Experts of a small language model.
Size: width 768, vocabulary 37751, 250M parameters.
Experts: 32 experts in each of 12 layers, 224 SwiGLU neurons an expert, 2 picks a token, a softmax router.
Below are experts of layer 3 (counted from 0) of a mixture-of-experts language model. Rows are named router (the router's row for the expert), gate (a neuron's input weights, with its number), up (a neuron's input weights, with its number) and show model dimensions 192-255. Each number is 128 + 24 x the weight over its row's rms, rounded and kept within 0 to 255.
Before each expert's rows: a language model's description of what the expert responds to; "comes after" lists some tokens at least twice as common just before its tokens as in all text. This comes from a sample of Wikipedia text that the model never trained on. Tokens count by the router's weight.

# expert 5
It responds to: Header cells, pipes and line breaks in wiki tables and infobox or list field labels, such as Notes, Apps / (Gls), Following station.
comes after: "\n", " |", "\n\n", "- Years: Team /", " list", " |  | C"
router [135 108 119 154 182 152 134 164 154  78 191  69 125  99 145 128 106  99 126 108 105 150 116 106 163 126 120 110 120 101 139 133  98 118 134 174 176 139 146 111 135 106  97 104 140  75 106 118 145 145 137  93 119 105 120 184 153 109 158 135 121 139 130 123]
gate10 [112 100 153 163 129 112 148  59 166 113 145 132 165 146 128 147 101 119 138 143  92  79 121 159  94 106  80 123  87 146 129 151 191 159 128 192 135 121 146  97 141 171 150 124 144 109 110 122 125 132 169 136 140 152 134 148 202 121 122  83 114 125 154 106]
up10 [161 100 152 115 106 105 171 160 110 184 108 108 113 168 134 144 156 156 135 161 135 105  84 139 101 133 122  85 128  85 152 119 111 104 130 113 114 132 131 122 142 172 167 144 135 106 126 113 125 158 128 117 141  90 152 139 125 112 174 151 137 155 132 131]
gate11 [107 149 137 136 124 174 164 102 100 115 133  82  77 152 143 115 143 140 153 114 144 180 136 152 112  81 166 117 145 149 132 183  89 154 166 147 110  92 106 122 121 134 133 126 164 127 109 126 124  94 143 146 133 117  91 135 157 114 152 124 137 133 140 165]
up11 [ 53 141 119 158 131 154 164 107 131 151 148 154 119 152  94 140 128 128 105  68  83 179 157 174 128 140 148 153 152 105 119 113 115 122 122 138 100 104 155 105 165 108  98 127 113  82 153 151 109 125 118 190 124 132 134 121 130 106 151 120 124  81 144 112]
gate12 [131 161 125 142  91 103 147 111 117 104 150 102 105 104 108 126 109 128  83 170  94 124  93 125 144 137 107 138  69 139 113  90 117 128  90 152  70 155 133 110 144 147 100  99 150 110 152 143 200 126 120  86 151 134 148 119  81  76 132  93 159 160 152 154]
up12 [181  84 116 123 113 144 115 154  98 137 121 120 127 120 150 107 135 174  86  92 142 114  99 121 113 156 146 121 180 160 145 112 123  70 136 139 163 116 179 106 128 117 132 135 166  87 141  90  82 129 134 139 133 116  93 102 162 133 165 103 107 121 133 159]
gate13 [139 116 110 116 151 154 111 119 116 132 110 126 136 145 118 111 178 123 116 115 136 160 137 118 139 130 134 129 145 134  79 100 119 126 142 110  98 150 126 166 159 134 134 161  97 143 107 131 115 134 108 146  89 156 118 117 127 113 119 162 148 131 134 110]
up13 [156 127 157 112 100 141 170 162 137 109 128 141 108 126 128 105 165  98 117 118 148 153 152 111 103 115 123 145 172 135 131 134 170 136 107 147  98 152 107 132 133 139 110 155 137 142 138 164 113 105  97 136 132 112 118 105 105 107 107 155 107 128 116 165]
gate14 [101 133 170 138 139 109 138 153  75 139  94 157 121 150 166  92 105 116 112 157  77 104 122  99 106 147  95 115 122 146 121 123 116 144 118 153 126 125 191 144 158 152 154  92  98 133 137 122 146 130  90  99 157  99 127 150 135 116  77 111 106  86 131 152]
up14 [ 99 150 155  98 151 117 138 175 155 127 150 127  99 171  97 121 121 153 142 147 115 145  66 120 146  99 120  73 164 114 128 150  66 164 125 123 143  98 123 135 129 153  84 122 107 143 143 146 115 113  84 141 147 119 133  96 150  97 122 119 149 159 113 153]
gate15 [124 153 121 130 123 149 126 114  98 184 119 133  94 104 158 128 145 155 162 107 107 125 160 120 125 137 159 123 147  68 139 115 142 104 155  99 124  98 145 147  85  96 177 137 135 106 161 141 131 106  62 167 125 129 136  90 139 111 122 114  90 125  99 136]
up15 [126 151  94 147 151  99 120 119 118 128 102 129 141 145 160 110 102 130 108 119  99 130  87 124 107 121 117 128 138 110 124 162 142 127 140 108  78  92 137 114  94 100 101  97  96 116 104 131 119 104 119 120 140  89 114 126 124 168 115 159 142 144 135 131]
gate16 [146 111 147 125 152 146 147 134 122 168 113 118 117 107  98 182 130 114 166 103 140 144 117 137 102 158 127 116 103 154  84 124 119 110 118 174 190 110 124 161 101 104 125 105 134 137 152 112 162 139 123  80 111 117 132 125 143 166 168 162 114 146 114 114]
up16 [156  98 130  92 157 108 185 132 133 149 180 120 149 123 144 173 133 164 113 147 141 111 121 143 143 170 155 168 125 149 165 189 139 155 102 118 154 111 131 118 124 139 119 174 143 110 141 130 133 122 104 109 106 150 105 128 131 136  93 111 124 148  80 115]
gate17 [173 148 133 133 154  65  79  92 124 121 116  81 117 107 139  70 147 160 122 108  85 139  92 154 156 107 121 170 130 141 138 118 146 117 117 156 104 120 135 133 172 128 119 145 142 138 132 107 111 124 111 124 102 120 147  93 134 149 150  92 148 155 107 119]
up17 [128 147  82 142 121 119 156 145 157 108 105 139 125 122 126 143 107 186  92 143  93 117 127  79 160 189 126 122 163 113 154 186 150 136 114  86 129 155 155 145 109  98 156 129 141 137 100 127 171 142 135 145 160  65 110 185 140 143 138 140 137 117 182 119]

# expert 22
It responds to: First digits or trailing parts of years, mostly "2" or "1" opening 2000 or 1902, plus endings like 019, 022 in ranges.
comes after: "2", "| ", "1", ", ", " | ", " ("
router [ 89 143 105 109 123 118 148 110 112 111 107  92  96 141 136 174 113 112 152 150 137 124 101 167 121 126 169 161 129 116 132 132 116 105 114 129 121 125 106 127 139 117  98 107 135 141 132 127 114 104 117 131 139 116 103 123 112 135 136 134 106 126 138  92]
gate0 [161 138 149 158 136 120 124 104 177 139 133 115 184 141 125 149 162  78 141 145 158 105 112 138 118 111 137 118 167 173 123  99 137  90 134 148 146 150 116 191 155 108 108 177 115 103 139 118 108 115 130 123 141 108 136 114 147 125 167  83 109 105 134 117]
up0 [ 75 136 105 145 171 122 130  99 134 191 132 166 135 116 114 135 115 150 114 115 118 129 146 108 122  85 156 138 129 168 154 161 106 138 109 175 130 109 129 100 128 151 161 171  96 145 105 147 166  98 124 145 136 149 156 153 129 117 139 174 133 157 177 155]
gate1 [109 137 104 116  96 155 122 116 133 143 125 112 129 181 135 100 139 144  82 147 164 122 115  83 138 130  96  75 146 110 111 149 143 150 136 160 109 156 109 137 137 156 113  96 142 114 107 163 116  74 106 109 144 155 148 167 155 132 139 132 136 148 122 151]
up1 [107 109 146 129 112 155 121 145 125 140 128 123 127 129 146 129 182 107 107 119 140  96 122 128 136  91  88 126  96 168 106 123 126 102 118 122 141 126 155  69 126 147  56 122 121  89 133 119 148  96  85 158 133 133 138 117 128  95  69 124 138 121 108 138]
gate2 [137  86 151 112 125 124 107  92 132 145 134 147 121 100 139 116 151  91 120 149 115  82 147 130 139 139 119 144 157 126 132 103 150 165 102 170 157 131 130 108 163 147 118 144 147 159 153 132 116 144 169 159 137 112  92  85 127 153 140  85 127 125 170 108]
up2 [161 151 157 110 171 112 112 138 125 104 115 126 126 101 115 139 143 144 121 122 153 137 120 153  98 114 155 132 147 136 105 154  77 157 108 111 145 153 123 107 155 130 134 120 147 141 170 142 112 163  83 121 140 127 124 145  93 143 115 102 154 147 147 127]
gate3 [143 126 171 126 126 137 126 131 134 111 146 124 139 142 114 134 155 139 161 149 118  82 149 181 144 131 112 131 168 140 123 169 122 137 112 153 124 150 124 102 135 109 137 138 109 135 144  85 119 117  91 123 142 141 148 151 104 110  74 171 140 117 152 119]
up3 [123 121 120 104  99 125 115 109 128 145 132 132 131 162 192 147  71 126 138 106 101 127 132 118 106 127  91 128 160 153 200 125 141 137 143 153 147 110  94 113  71 133 112 143 122  97 116 119 126 180 160 139 105 122 142  89 121 167 142 101 149 141 154 147]
gate4 [106 143 136  99 189 138  91 141 100 125  88  74 127 135 143 126 121 137 132 116  84 154  70 107 127 151 144 142 139 114 123 122  70 164 123 149 147 176 138 115 102 116 180 147 107 122  88 140 154  74 132 157 137 106 147 104  88 123 104 121 140 127  54 105]
up4 [166 107 135 121 125 125  81 129 113 133 151 123 180 110 118 119 145 107  96 175 129 119 142 131 129 123  65 134 112 116 114 141 140 120 117 130 147 143 144 115 145 141 126 136 108 148 159 141 134 137 130 106 121 134 114 160 136 121  98 181  98 109 122 117]
gate5 [132 113 159 157 157 123 105 125  99  91  98 123 135 130  95 115 135 120 148 146 163 156 154 136 134  84 143 134 119  97 148 154 118 149 110 190 144 130  90 124 153 145  65 154 179 133 105 154  76 107 100 135 110 131 156 152 138 124 142 172 132 143 134 131]
up5 [133 116 117 167 137 117 101 166 114 117  71  91 140 133 116 158  96 128 110  81 158 147 151 141 137 138 126 126  87 114 115 123 139 119 126 120 112 135 123 135 182 143 134 137 143 115 103 164  85 111 161 161 129 115 160 143 134 137  99 107 139  79 122 147]
gate6 [131 146 157 105  87 125 116 116  89 154 152 155 138 127  47 141 125 207 126 102 120 135 115 174 128 116 135 119 125 150 139 132 179 112 128 143 137 131 131 118 142 143  97 153 106 136 157 138 126  84 130 123 125 134 118 119 109 151 124 140 127 125 140 111]
up6 [128 159 129 106 117 158 140 135 134 116 172 137 156 133 173 121 142  93 158  76  88 102 150 110 114 151 146 139 141 109 125 146 137 108 120  95 116 146 141 120 152 132 154 154 127 145 116 118  97 128 122 107 113 125 117 120  99 133 112 155 119 113 134 114]
gate7 [123 181  99 135  64 128  66 120 139 141 147 117 136 152  98 138 164 111  69 103 137 117 112 128 133 111 112 122 111 105 129 141 119 164 111 120 116 128 111 124  72 117 123 110 108 114 122 117 158 162 132  81 126 124 127  71 114  89 108 102 109 113 152 107]
up7 [148 138 118 142 115 148 160 133 119 171 152 139 135 118 104 130 178 157 135 142 104 123 100 121 135 137 126 132 113 136 111 139 107 111 117 158 132 168 102 165  63 163 120 150  96 117  74 131 119  96 116 140 116 124 161 148 110 112 121 101 104 171 136 146]

# expert 7
It responds to: Small numbers and the decimal point in table cells of election results and sports times, such as 75.06%, 57.9, 15,358.
comes after: " | ", "–", "| ", "; ", " ", ") | "
router [150 142 127 137 141 135  89 160 132 163 121 127 150 106 138 173 165 121 143 105 115  57 133 150  71 144 101 165 122 132 145 100 149 129 157 136 113 147 148 124  93 127 141 129 155 142 141 112 141 119 124 124 176 124 101 130 137  92 137 133 109 128 124 119]
gate10 [151 133 129  98 115 108  83 155 105 126 134 169 104 126 122  77  94 104 116 120 126  97  94 159 148 112 149 124  58 145 160 145 131 153 112  46 122 128 137 132 121  89 131 114 146 133 146  87  58  90 143 163 132 137 151 107 115 151 117 133 125 108 126 152]
up10 [ 98 170 152 123 110 124 119 133 166 139 125 137 117 126 173 203 101 125 144 128 149 127 116 164 146 189 121 147  87 107 119 132 140 170 133 161 115 141 108 130 167 123  94  93  91  82 129 141 137 138 155 159 131 123 169  99 128 122 143 147 120 122 102 105]
gate11 [105 104 105 132 159 139 101 167 147 136 103 138 113 160  97 171 140 138 144 157 143 109  91 155 150 160 151  85 100 121 141 154 104 143 125 165 105 137 147  89 130 182 111 121 123 100 110 141 147 118 179 161 144 119 152 129 126  87 170 101 132 125 100 159]
up11 [154 129 138 112 123 169 113 126 104 162 124 152 157 140 122 120 121 129 130 126 160 119 168 133 126  95 158 120 129  74 124  82 124 122 150 154 141 121 116 121 135  53 121 154 131 121 144 135  91 121 147 100 130 114 144 103 137 128 150 126 135 153 141 176]
gate12 [126 134 161 100 156 104 141  97 141 134  98 170 135 143 130  92 144 147 145 170  84  95 134 178 107 171  97 141 120 138 137 114 131 140 142 119 145  92  85 107 111 100  88 137 174 176 141 131 104 151 153 160 117 109 139 141 112 163  53 128 161 106  82 133]
up12 [107 119 110 141  90 129 101 109 165 135 128 112 110 138 119 118 155 109 120 183 144 112  95 133 125 104 134 124  99 162 125 173 142 125 122 114 145 128 115 131 130 117  94  99 161 174  70 148 118 145 141 121 145 128  79 146 126  94 169 106 145 144 149 116]
gate13 [166 151 153 156  95 119 145 137 140 130 124  77 166 111 143  99 117 109 142 123 116 115 117 131 124 143 130  84 124 112 124 145 109 148 155  81 126 127 131  69 108 163 131 145 145 193 131 127 133 106 125 118 107 132 125 135 107 171 115 165 120 112 119 134]
up13 [ 99 141 136  97 115 121 101 120 131 185 120 148 115 150 117 148  99 153 112 142 135 137 136 110 103 139 138 142 110 116 112 144 144 108 153 140 142 112  78 116 125 135  98 117 117  79  72  96 117 127 134 129 151 125 105 153 157 125 210 122  99  85 151  97]
gate14 [ 99 134 109 115 123 113  81  95  74 134 130 105 108 156 106 165 129 166  85 151 134 112 172 198 147  53 122 162 125 126 162 178 110  93  96  92 123 108 159 126  94 144 130 181 193 124 131 148 171 189  91 145 135 178 142 122 126 102  96 148 142 114 161  77]
up14 [123 115 112 146  99 119 122 127 121 119 143 171 131 149 112 170 138 149  65 151  97 106  63 156 128 109 147 118 136 113 137 140 155 108 138  80 125 107 104 132 113  93 115 198 156 134 138 131  95 183 121 131 124 128 127 139 135 143 123 131 155  91 145 130]
gate15 [104 131 110 117 131 132 139 147 128  99 130  94  91 133 129 186 120  63 133 132 141 116 160 111 108 132 109  85 164 128  99 118 157 154 119  96 154  80 133 143 124 106 112 123  95 111 138 141 166  85 139 120 137 108 114 132 115 119 142 134 104 191 103 175]
up15 [126 167 132 120 142 156  94 116 110 151 127 129 142 132 163 135 145 151 127 107  75 181 133  85 142 162 118 125 131 162 135 149 158 112 101 110 120 120 115 135 126  95 122 132 162 130 159 102  94 178 110 131 126 157 130  97 127 108 161 104 138  98 160 161]
gate16 [142 138 152 104 114 157 120 156 146 161 170 178 152 133  83 124  82 116 101 103 145 120 117 125 123 121 128 141 170 119 142 127  94 134 136 122 115 112  80 135  88 110 145 153 137 126 135  89 174 138 150 122 115 160 128 112 109 177 140 152 164 109 134 152]
up16 [121 147 140  87 116 167 154 161 151 141 102 106  82 133 160 138 127 158 178 133 150 129 144 141 132 109 114 135 104 163 103  98 169 130 108 140  96 130 136 132 135 105 165 128 121 121 138  86  91 154 120 128 112 192 124 100 213 114 126 121 103 140 155 110]
gate17 [104 129  98 130 168 132 126 139 116 120 128 135 159 110 124 117 150 184 100 112 111 111 153 142 119  78  59 128 126 131 138 112 132 169 116 117 100 180 146 143 128 111 116 126  77 107 177 154 166 125 112 138 147 136 105 156 102 110 137 147 107 176 106 138]
up17 [133 129 120 150 114 130 116 129 150 134 137 174 181 113 150 123 134 109 127 165 104 134 191 174 148 158 148 146 158 101 131  96 117 112 130 137 137 117 103 140 149 139 114 128 159 111 110 146 152 136 146 132 140 110 135 178  74 197 122 123 124 132  75 120]